From a checkpoint of a small mixture-of-experts model trained on Wikipedia.
Training: a variant of Muon for the experts, 4416 steps.
Below are experts of layer 3 (counted from 0) of a mixture-of-experts language model. Rows are named router (the router's row for the expert) and show model dimensions 0-127. Each number is 128 + 32 x the weight over its row's rms, rounded and kept within 0 to 255. Numbers have three digits each.
After each expert's rows: a language model's description of what the expert responds to; "comes after" lists some tokens at least twice as common just before its tokens as in all text. This comes from a sample of Wikipedia text that the model never trained on. Tokens count by the router's weight.

# expert 60
router:122100167150119144144185122095105092090055184178190122115135184134075125144129142095074118158159143134138098169135129115097159142115109160088137152125157156087116164104103123154128183081115164140196137109105171137115109132084140205155115151106091122122160160125077051102186114056149087125121121152111137123168125127129168091087061150124185046102122086107105166068110079130103122107113
What it handles: Quantifiers and general words. Quantity words and common determiners after the, a, or to, such as two, three, several, multiple, various, its, use, especially in technical explanations.
comes after: " the", " a", " was", " and", " to", " of"

# expert 5
router:138105158151115098203178120135118113137135159131140137062096146132130128117135186115119114254151168100115113129136155122127144147143097077017132091067118114091152141140103147102179116135096142161169153108131148090129217118125237163118103127151120125067117128047059086138152150147123122138122145075155131111097212216145137109118139132116107094120130055100114129047121115147100147124180
What it handles: Digits in numbers. Single digit tokens inside numbers, mostly 4 and 5, in tables, years, scores and coordinates, e.g. 201'4', 7–'4', 1'4',506.
comes after: " ", "1", "9", "2", "8", "3"

# expert 47
router:110087164172082035115108129166102153118128129153138113024173119106113150133096147128128130135149172082119131154121128117094123132162104108041128082112126101065152104195091112095145223138114133130143161135108139111110160134117155110143014140138110129113137201146127135117121131104176115154148165105164128135082157132145135093090168119163151050140120140093109123107107136166131176089156
What it handles: Periods and sentence ends. Full stops ending sentences, plus decimal points in numbers and periods after initials, e.g. 4'.'9%, T'.' M, radiation'.'
comes after: "s", "3", " No", "5", "4", "6"

# expert 2
router:104112130154080134175120172094120111091114131120148130080102171114079119092135137103131121215149147073076071101151170068116130122121084092131179098109206119135200143149138095127140163114090154126126164089134172068098116115089185129142090127146095101062145132091099104098123112083169107164108160153081130161092169128138138075088144162198130086131176118148088166076173112128177163115139
What it handles: Re- prefix. Word-initial prefix pieces starting a longer word, mostly re/Re, also pro, dis, be, post: redesigned, resides, rebounds.
comes after: " to", " was", " and", " the", " a", " as"

# expert 54
router:146119109156105034149085098104105091102144115115133159072113159158105193080127144125110103135157153106128103091160140110095158121140089135155149091135160170092111172144145136155133146117058111141129125081102142102053163108071173151137062129130070119107101115100128075112146112155158134166095162076124147152076153127137117162091118175187109105095122129085093138118164088125150145106162
What it handles: Personal names and pronouns. Common first names and pronouns like John, James, Mohamed, David, her, she, him, in cast lists, sports lineups and plot summaries.
comes after: " |", "-", " and", " of", ":", " by"

# expert 51
router:078119135150144142135149106085144157138123150108113126126141144159125164120095183143141078101193145124126102169145083124130129154195076129125148117036113156131186121157121106126147156101134161093153158180098116109117187156128160131142059153204142080089103112077097123131151081095167076130191184125181110129079141151062204096089136110163134136078173114080127145107146085151117133030096
What it handles: Closing parentheses. Closing brackets and quotes ending parenthetical years, numbers or notes, such as (2015–present), (1926), (deceased).
comes after: "6", "4", "5", "3", "7", "8"

# expert 7
router:087084148160157074148154126183073114113099139197144128122128147137109162138130179131118083134180153146082103112142128140076151189158081093090126112116148124124144118130141173082131139097153159169073156163082150152077143116149100135111088123118136133115168159153093118124157101092145149201101125184118171159118171193165156135119152151136136099126122072143095132120177096128074128082153
What it handles: Sports competition terms. Sports words in football and tournament articles and squad tables, such as final, season, Cup, club, FW, DF.
comes after: " |", " the", "|", ";", " a", ":"

# expert 38
router:124134148172123140181120125126134157140067167080173172096119136135133156114112169127080106187127172128133122167133127076081119103162137106100177100141175143084083133140122148076119164109122144139173215110084144141085130115081154121133081132193080092114110117136087134123180105132131081168067164135098158145160155153081119095080096163174133102109100121138092163085180115160067123132101
What it handles: Capital letter pieces. Single capital letters or short pieces starting words and abbreviations after line breaks or brackets, e.g. P, S, D, GP, Ca.
comes after: "\n", " (", "-", " \"", "==", "==="

# expert 11
router:116082162179091076177174117140135114097091133142151123142100174120117138111095154113146092114175139130136116090172127094116201122143108106137171148098154114134104121130109129143126157107109146153168096196083142164086109177125144085168111134143101147135076138132099098142161085137143114193134180129069153154149177142077188121104108132111155117112113133126084121071165114152089140073118
What it handles: Institutional name nouns. Capitalized nouns in names of countries, organizations and institutions, such as United, States, Security, University, County, plus common nouns like film and about.
comes after: " the", " United", " of", " a", " The", " and"

# expert 36
router:137074156169114130129130073126116086121153176127123159096159137138082160140151103072106092151094156054080134149120128079145113134163060122096146095068146159076132143126112163145139107139082113115244152109093128104111184169059124172188152099179080114093157162123131113116156122103136083160160142134152094190098153166120197094131149147167150123126132111148093136083160096131117133078141
What it handles: Degree signs, adverbs. Degree, minute and second signs in geographic coordinates, plus adverbs and modifiers such as slightly, completely, officially, often, annual.
comes after: " ", " was", " is", " are", " and", " a"

# expert 61
router:129103154126147090152120139098130112130098134131130142000144149173085153116136140130134124115118143136137120119137110128117164151217112100022149043118124107147104104237091180102156133143084147138116085093101137111113135145105152125115064091164029138094083185131098158139150131118155093141150155154116112185105184162101149093112117104118146113129133118098095139141136145169117141128173
What it handles: Table cell separators. Pipe characters separating cells in Wikipedia tables, often after numbers, dates or place names, plus some semicolons.
comes after: "0", ")", "3", "4", "5", "6"

# expert 26
router:134094120147142138190141147091137103076136132103175174120136148171109125123105166104111108183165179117121113113127129108095174156131114139119134079126110134140177152171074157134169162102113074164158184171079165123074158135134155169130083094146113089081103163092072087126181094083160134158097163125095166164146138139104142118087081190149174137079134149095084146102151118117137119096137
What it handles: Nouns after articles. Common nouns after the or a, such as government, project, President, new, time, plus the piece if inside words like motif, pacifism.
comes after: " the", " a", " of", " and", " was", " The"

# expert 14
router:067092129168075136145124127112135074101163174100157181081174140150086146116125188123092111118143183082126079128172123086120114140149140131120120093069158169099082107136102127163117159116107060140185129124118161110125172115085163139189130120147091132090071156157128161176133134098120087155107138058116157147083137147093165076117094149182140119160174075196103115105091083186128198108167
What it handles: Relative which, word pieces. The relative pronoun which after a comma, plus mid-word pieces like x, que, gue, ates and dashes or minus signs.
comes after: ",", " a", " the", " in", " to", " ex"

# expert 48
router:090132189185076111137131121157178079131112149120153090091140179129131167091132120107071099165143181070112126150128104088098156122148072081117157126150155132082142133145122148128116183084094125161125097115134161155125164162096137125130061127156092106094122140151134119131182105115144116175133120121143156124187157176090171118088108104147192104106171116132083150129107100180057139087136
What it handles: The piece "er". The piece er or ers wherever it falls in a word, e.g. erupted, erstwhile, cooperatively, Shiner, piers; also other short pieces like ke, up.
comes after: " ", " perform", " D", " W", " C", "th"